config.yaml
experts_per_token: 8
d_expert: 32
hidden_act: "swiglu"
normalize_top_k: true
balance_loss: 0.000403
lr_router: 0.00123
head_dim: 64
norm: "rmsnorm"
norm_place: "pre"
rope_fraction: 1.0
optimizer: "adamw"
learning_rate: 0.00167
max_grad_norm: 1.0
warmup_steps: 293
max_steps: 6862
Below are experts of layer 7 (counted from 0) of a mixture-of-experts language model. Rows are named router (the router's row for the expert), gate (a neuron's input weights, with its number), up (a neuron's input weights, with its number) and show model dimensions 0-191. Each number is 128 + 32 x the weight over its row's rms, rounded and kept within 0 to 255. Numbers have three digits each.
After each expert's rows: a language model's description of what the expert responds to. This comes from a sample of Wikipedia text that the model never trained on.

# expert 36
router:134138095148141101129088184110126137163119119171105136133163197155142113183148082097099126120053089149138138173117140137124120088140129059156161163158151244112137131095101094139117175113161157117152124154099176176103146172124031112097106132099136104126162139128163112127162183105176071105138126136135168147102201114084162126119148105132103167123079119137097144189156141123093092143083161149156117139098113149142116154098158097085087104084152136175176126173148096191145129135195150112054174101148175171079116105136125124102071154135163107145130131136112113111127179124129131050
gate1:115168164129148127176105108160155098083120161144148133123100099083104120137164151137101137152112094138146079096143060139172108116103095170157085142145153135157108159087165100086165203089143063094156170076120111134132127101147119140110169071111059136152137134132121116122178120111168080112100160161113161068108100128102141169093196123130125073117110059103117099211138084113136165163120115094187135125118067098055141130190101090113114068162113129117184088175110071166127094139142080077134133117090113090087099132103169180133155122158139099159081120098138141139077133083131149097
up1:139105108129148135076122095065106155157104148121141136134121111110109136079114167103062128159085117106107131161107208123116118196121109141123123172139096121116136172177092164106132032072137106138092087146157059083169103161155137116190167133186180120135128140120140144028156141184090144163149140150180108164165117130117121186115170113163091113119127147126126116094083098172124136083125146152123063063106111127128175130145149131151163130117105130168118130105144053139142120087129138092115111168126088118102126099108115088177154131027053142116091144071120095144152079142129126108
It responds to: Inner or final pieces of foreign and proper names, especially venues and publishers, such as Est'adio', Pl'ume', Mad'ame', Col'oss'eum.

# expert 7
router:156145133100152157122108114175093091180149126122109161191126155126092146137146130113157102063108105095136115154182145198189142149081198094091097113135135191145126124189139113094088175142183146143125116170096135098136124201126049071150151140108120096130135133104159080110112171069105174136138144163172161158063154065108113122159167205208065124117154116178146100155132129148151116165129142117129127121129063134098111174110041115098116109090177151175167135149152146154123111134121155100105123098123133083095116160138170168141111103127154161093090099138140124140138135138064126089
gate0:129122115156122141129123153131134122129152131137155090105153167144165168056153175134162184080156144095172114133113154129132091099036097137081178084143137130142121103206165175140175052131115145087080124053142089122139120069122119133140121105113145067157113133116164129119142134155185081178137081175150125131128161121197060117078126161107120108133141142177129086122131100112118139120131165137134092176141150107141093136075132159167093136121155131084175093123140146112179131193146086150127079134140130132140131158126118123065114101123137116077195088165207155034139161090134085165
up0:074141215138183015122123125086113179131099156160155112102147115051144099129115078109111122153125084143135113140119126195168111177135151157100155128166141116190143189175130135142191079123120111104137101124076084132082158036139138092127188130149099089105145079129182140156113209117075139078170144141131158121131105136151165134137115149128134095119133128118117185155096150175138123130137138185050155106176103110087142130126105131116131146128150155194122135126147119105146195102156147153129130134124122093068108086126076103130151145107096166100090056109127137133119178151140124133
It responds to: Numbers after a hyphen, dash or slash in date and score ranges (2005–06, 18-49), day numbers, and compass words north, south, east.

# expert 39
router:118186139171118132152125141106116097132069089117088178130094175122073176114153106147130147112145099156152138180168205174134135107141208111131152151127114178140178171109105084117145146073172140164140140187095177086121152134126087073147166092083167102153181145126121134095136133115139151158181119125133177139111163141110159116074193203159105149120129106198140090162116109122140064123078105143096124147117119194096150127102028093113105145137154112167131109138160062143134106086161129142075136105135172146141095168104152123099118153137166130142163165126179149135105177105096122062
gate1:105130141114080103126119197089124089206159080139116126135137095078108109116119114138046170127175144125108147121137110102158128143102209069160157100087114140113157090153115135127124160115110091144053137141134184163124147120076119125147125132108122181076137080120138136105121122122097131141075112133139142154153134133060175072090124155149142088101117148157070112150090121015075090121149142142154131107150150190138143100084178148190115091177116090140106131160149135036103142100158098160108181133158155185155166149106172104073137151167096126098129140140165154166165167145129087126
up1:175129134147131102118150153131140081146102145136127148154140071135108134194119128127146126097117111149160179106112148084134134109168097124141150117180134124136071090125175149163167081106160166108117130158182117143105143127091142106118173116137095101157125108118126147170118141153098156113164110147144147195097148125131176067147159132146158147100170114185110166184109144157200119193127108105068162091163126135150142095103082120108165158116174140160115116161109056110046211133077170116104084136116098084057162118183069171173155161142150111073049136082090150117085123057120165139
It responds to: In, During, His and Their starting sentences, and in after degree words, e.g. "bachelor's degree in Computer Engineering".

# expert 45
router:129185093117145132140112130080171131141132169157112141123134117099094108120153150077085090123139122159134164169140145160131128103135159075099098095139153181154120119127079142086114097098185139142087150209084199095127156142134077038191167118127092029180162150135141129158154171100129134165151093165116146115088134091110155118175158137144134139178075180243087132158098075112159090139120139120115165130087080120098145109141110061151103123150167105141146128163144114203107104121128116179135103117147179084198126144157140108141125091157088096169119146142164116131126145125123146111
gate0:180160111117137109159152155152144184080100137143119154117149133105106143135106154094167207142119144098102087143170076121085093104073173140132140134122173177163100118114048145087160116117142170165149164121142162129141197126124099140148083137153148068135127152098108164149127146166127121093130069184151136101128132037049171141095150095156181083212093119202134119117116123092157114121145128162107134109125162145136120101140132104120164080087149129150158095124131140219156107081174095130129182114167114147089136051108123087108110132141121226112133120120104103121105103151119087161
up0:148151120102162141116072112108121119200170099126120126128124160137115153135102089154047124113182133095187157113069113140127145143111114089103063073096157145108125167116158079131116129141147087054101081147058113148175120152168125112141122142125085146091090151148163065115160112129200152188144128155068126154126111218172130133147111124127104147069112140076084106148149160109089140143136132024117117113137170082118122144092177186146130128155118179100123120140151140123098137145096177120094060155089153118206206158114143163148127179145145134165104117144108118121128119090152148144
It responds to: Articles and possessives (the, its, their, His) and apostrophes in 's or n't, plus infobox field starts like Time zone.

# expert 41
router:122169144114163112112116124156189089152159102120141200114137169093063119091122118100118087074166098084138090133146157142161143127111161065100074027110128186140132146144136119100094126122150103145110093163069181122120126113077059060177152113107126106154147129167144132108150179092128150121149102183137152134109170104113136146138197134140133162107133110196089098155175113094143127152093125125102137110111102130050105178162075140106074130106165073131175155190111140132089134096102140150118126119130162079159092147119151101126141089087190158156099114155178194115158179128083147112
gate1:136209124186125077096165150115161145162128088084147125139110135147120115133169120113196100144186084152052107137140198115079120140150118133084100078123129133112129130130112152098143096112133182097152141111117125088107178102146097075073071073114144160096159140113101137153134141140102120158143114109156199097122126124154099125123087130177136144139137092179085092103121121098146123175116205181116108121162134091119158085128106095138176071161115149144098061215129134149172092098121096136151127058181163118186131109155128095122126069095177126151167113121196147150151096117081089085
up1:124146110167147081079119134145160162127098145120155075199162097173088092092243116115134098175150096121118096229100077143083044099157134092203100088085103124167180127165124122141153180131179141139091109175141158074108093110132108124111117132142121113113172106196135133117141152143138131136127091110151119102125142082107115134142160141163125160128099148123165151137160094176131127123126131175092161073152105048145064104129143140145145137119103106143141097121116133127113105196131160173142143116176105088144121105106037110093124110096097156127063128112174121138143155168075133154
It responds to: Sentence openers like In, When, After, not, the; dots inside abbreviations e.g., i.e., U.S.; infobox field names like Species.

# expert 5
router:150141115120101092159103125106147107098112099148115147109065115129061145129140127131146085114132095119169163110143194123185139153139167095133096108114123182159128167108064151071088125139137104126150125240076221136125128135120087093178153132127082114158164115102104086152100160090131139123154130193138106089126213106132136108107163178172129179126126146188090074146146132084117127093133176125125173132123091141075092112158061137098071116104177081138168113127140111162114092124142131150131161128112177080160131162109210156085146137132144119186113169077117148146139188127101155103
gate0:150186093140194147170163175134140083154138132116175161156161076125188212135113082098146071049125158124069115122092107150081129141140154150158146109101139156071116154208126098125144134133111134076090126163054182150165228117106103083141125189101095126127128123123135085114172088105128120142150138100090171118105105144081094175172124159188125167120086125149093141151087084154135097112070175131125080139149101133136130155141109144094149149150096092107108114099150105121107131137101118123107119112102173158137172113076085160130057115122086160147161124108144169126103114120201146129
up0:160118093097196111155129159115141092164136200108161154137124126100183149148111120137056164111124085099072147098136091149135099148159111138112148110102116110098150113191041114139115105144122136200131104085138089152140159120162145158104037133222167158142055159136136105143112115208094084111178116076103128141157104135111087145168057059148098104104094127122147109110117069120122121140099160098162130136142182114145150116170143090149163175140118097121091124107177118075155178164120129123096148118133061170129087112133094176138116154103081108138084093112139121138098125157177134168
It responds to: Tokens after table pipes in sports schedules, such as the period in vs. and hour digits 7:00, plus name or article starts like the, São.

# expert 18
router:114203092105082116137086090103149103089121147087143175099107150114088129102164107090167127093125106102106121137103158180137173091102126064120126116135140163106120194112146105099103138149211141134140123215103176091116111144129090087152177074084126061149112114131107116117127185117154099143159072114140110084136151168085161098124145094146118126134108120162127063150132124115122108116149128159079139124107095172077119169108084127114092166088174098118164136173166100212114132165149137124025125082111161195095055108113168144181110125142178151142119151147154104115085155120124091103
gate2:127104100121142181074134128142086103114121170137081146141068104132101132150174041121124058173141145160168130137137145126147121083072090123142116126109121142138120141117094121104175179073119093134141154109215132029169124099098104131171128171178110114151190097075084089088133066108181126124098101163158094201134112064110089074116107162156111133123098149135155174124098140071160127131127107147179169228134154129174178114140090118121147124110117138138110076146129124161101076152110110149148117131065121113135121172139124111156167136170152123158103144142173164170121098137095099097
up2:138122099137167109163138132108193138154139112136150129082157093123131100053170150115094141105101100160154155114111146132129162066153192179105157148126097160078121088155145160164113171129136070103103123166094109175139123140068114136080072135144147130161106169165156150161095144101174172184183125133062135133149148092090092130147067153151166101133142118141062109159184114202094116110110191113113135146087128093078093114127129140167146130144137057116036116087140105079108129113199162153064171132109104098159188115113108145124110095109110093069146124142093142147173163153155147114
It responds to: Pipes, commas, colons, and numbers that separate fields in tables, infoboxes, discographies, and citations, e.g. "ISTAT code:", "| Won".

# expert 32
router:162134126038135116107099087135110080123084119168135148139095154142078136100133075100125123071112056103130117135117169168124186119090177128148112059154146218146122148114115141099102096109190098103099114161083168122118135140107060097170136097105112090157091103128154131164112178090137105139138101151181109107137196148116096096136182128208084167133166113122119112162206113107122150115094156096094162134120131083081069168129066129094098116119198080110164139158096164130133142136121128116117143134115154154131095134134198127131130125145186079156113180116117132113145195159110135068
gate1:139113158146138167097101171152147088164100121141103126059152111104187118035106092071131112158124106098111093142131132101144124161160102141093177117163127189154137159131058091105159120164095117146140212113154102112149131095098109098151197159126146119156207142136141065142158105140141184185130158145127097073180122088142120125159116157186161155091132155088127176165125095110181098084186095110102191131101114167118132165072147091138127057073122102082094152064144150111102138145146169126152117182148097104117101099066147119118149104141156152127101116143133158137101102159122182147
up1:219105179163141094192145081125101160134134141099124119114127133148164136170124138140104131059102079154117135109178123092134139043169089150189074165123128133130123163077080143105114139130124104146163072164105093144153118194169130102064117105140180131107118141087148171076092110122109100137102057142117141112136166135096103139125129095131154134126116170110107091132125133187139127187113136128204181102154121106101138119194119109142080120147108186159141144137109138174155111114120106118125126207185130095092120172088142100082141164145128137138103157170136153146115208080063069171
It responds to: Name starts and short pieces after hyphens, brackets or pipes in lists and tables, such as Al-We-hdat, W-Le-ague, score digits.

# expert 26
router:152234135134062133106084133159149137145148172129139141103084134083120141102127124141194138130120144094129125152161172145125115127124135105127144090141123158116102160171147098110100121113209137131188091203111171104134156137139062099115167131111143060152132116162131095102113106083177091136135137145131114089143160116075109092169142168203166160119119128212147078150129114159117120142094157166131128118166070190133139135156061125138125161104168081084124094190130093190125140111170162119025084075135153165169126117116108130133154142130167119151115116125152117109044162156120110105
gate2:129172097098082137104157156110119088142117141156110159117136087116125162108101135092160060112124153121137135142074094099152071129129180127106138123146114152155120149129085116102119156139112156113161114155156122195067150107089119131128164125114106114146105107164102087121075100093104145100106074148128193123059156154081177155079166138062100135183079154145088193164116176190119132183117140061075117203086089144142121065136108137090120142127121080130177171071082127139123112071061138105160136109082171099171138152142117097087155183121092192123175125117171114114135150084135145150
up2:143150113154108133080078162097158083132152117153143177059118112141184042153117087150116122155178064145087131149123110129160093157113138130140103140169086161130123120174105078166140065168099130158117088171120119198093147138109126082128101134076135106130129117130091070180146109082105110119154074062113067153135164130100160108109192159155074126134111172210111104115100184086128127103113125156120131114173142138154124137119113151135128131098145098104081123126144138083077142129115129165162146093091141108166136086156171130045205081120149112161136161123088211131089145153134130181
It responds to: Pipe separators, numbers and column headers inside wiki tables of sports results and statistics, such as Final, Location, Notes.

# expert 29
router:110193103076109115149119132109071083108075121108123159114116149139066146165170103084134120088133122132157147103135161144146112102080163078136124085130136193152122211134111132130135152115146233118146110139098181100130130152139086074177170107105093054144158122113123105137147168096145131163169110123128118080153197136136133138070175150164128142212098134150145091171161128136107088122065133127096126167119137124153120205183096163151110125098176079110204101155178095213073114145149135130105161141116165148124128105094147121120173163144142131140135162109104156116123156137109150062
gate0:116112164098174137168154081096103114104082091100096101091144079176092131168120099131156089101141087118206129089100128139170109138129069125162123132081171139110130126061135154150127136151133127154155097091101189220131168111110116068087152164073133128112117109094130061106134165094117158092077121166116091121135159156134144078123127094088124161161115176138080197110159162085097113163199152118144145139107116082114095077122154145120083137188172123158158141164165107174080120193164112094100087145133118125159092188107132127169174122087082156123183147161098118102114126113160097105
up0:130139143175185162126114122130147104123184145127130092124100109090157138132104118120076070127129152171201120108203129086159058117076103093139146157138110105154139069146172125097174138131114161125094160172125122094072149117148135105159082129128112088125156096078135107122120114107129151146189125122141142110128130127137088124096137164154184137109184084112136104127124121142153253180072100083099130097156128105150128229154159129158151133126125160105169119133121177140136181119144168136132128122100184099126132098195149162119149150133144094078088161173151148119062190163086208160
It responds to: First token after a line break or table pipe, such as Current in infobox fields, row-opening pipes, The starting sentences.

# expert 22
router:156194154159121198109081130190106153092144089116106136134105169171153159098157127154132107098091145114101114155164155154107137105138176041132131134156180170150094147094177128102095098111207102133144128191059163149126113129173057110167142138126104079151132152120121140092159087097165137117162099178147134091104211080079199108121138172179170177108098125131138087147152090155101140117140154123121151160124087161095143123186124119128103085148126102111096093138103111208142092137141135116125108137114162127166144091101110145119084104140145125119161110115143098151115233104069091116
gate0:123162163167173153113070176135147135126134091179096184108169079105146129107134170133111153135100062096179082140162167142084113135173105118093183137151115159137130112092176128107051091135102097079111125110124084164072105138135088128095161150114138131105147117097164085138098113113091129126164144100041057091108198102085177159098204159080128148113106136108161145167118106094115121157159144156163145151129097117131182108170140088075150099085118094107105154187099170107080139134159109129154188099123122078145158160105121103083162131158150064134130160137064151125155070116133099137
up0:138080110151130112097152122165144108143100172165118131226095100101121112217095088175093114113147160186127163086114124146078132090085157133108100154164126119120156118115106100121149131178134204062113120093166191107166147124154118086108022096133113093158132109129129166170117142063180041130122143090109151139128152109121109095132129086073106133163114151108130122179148091059124178117172096112128186160188140107131096124114134142117061120164176075110149088148119153149113115136154108143137100111083128109130150103145077106126125099144106088142164117053125115133148141105147187152
It responds to: Numbers and pipes in statistics and census tables, plus object nouns after of, on or to, such as television, club, episodes, him.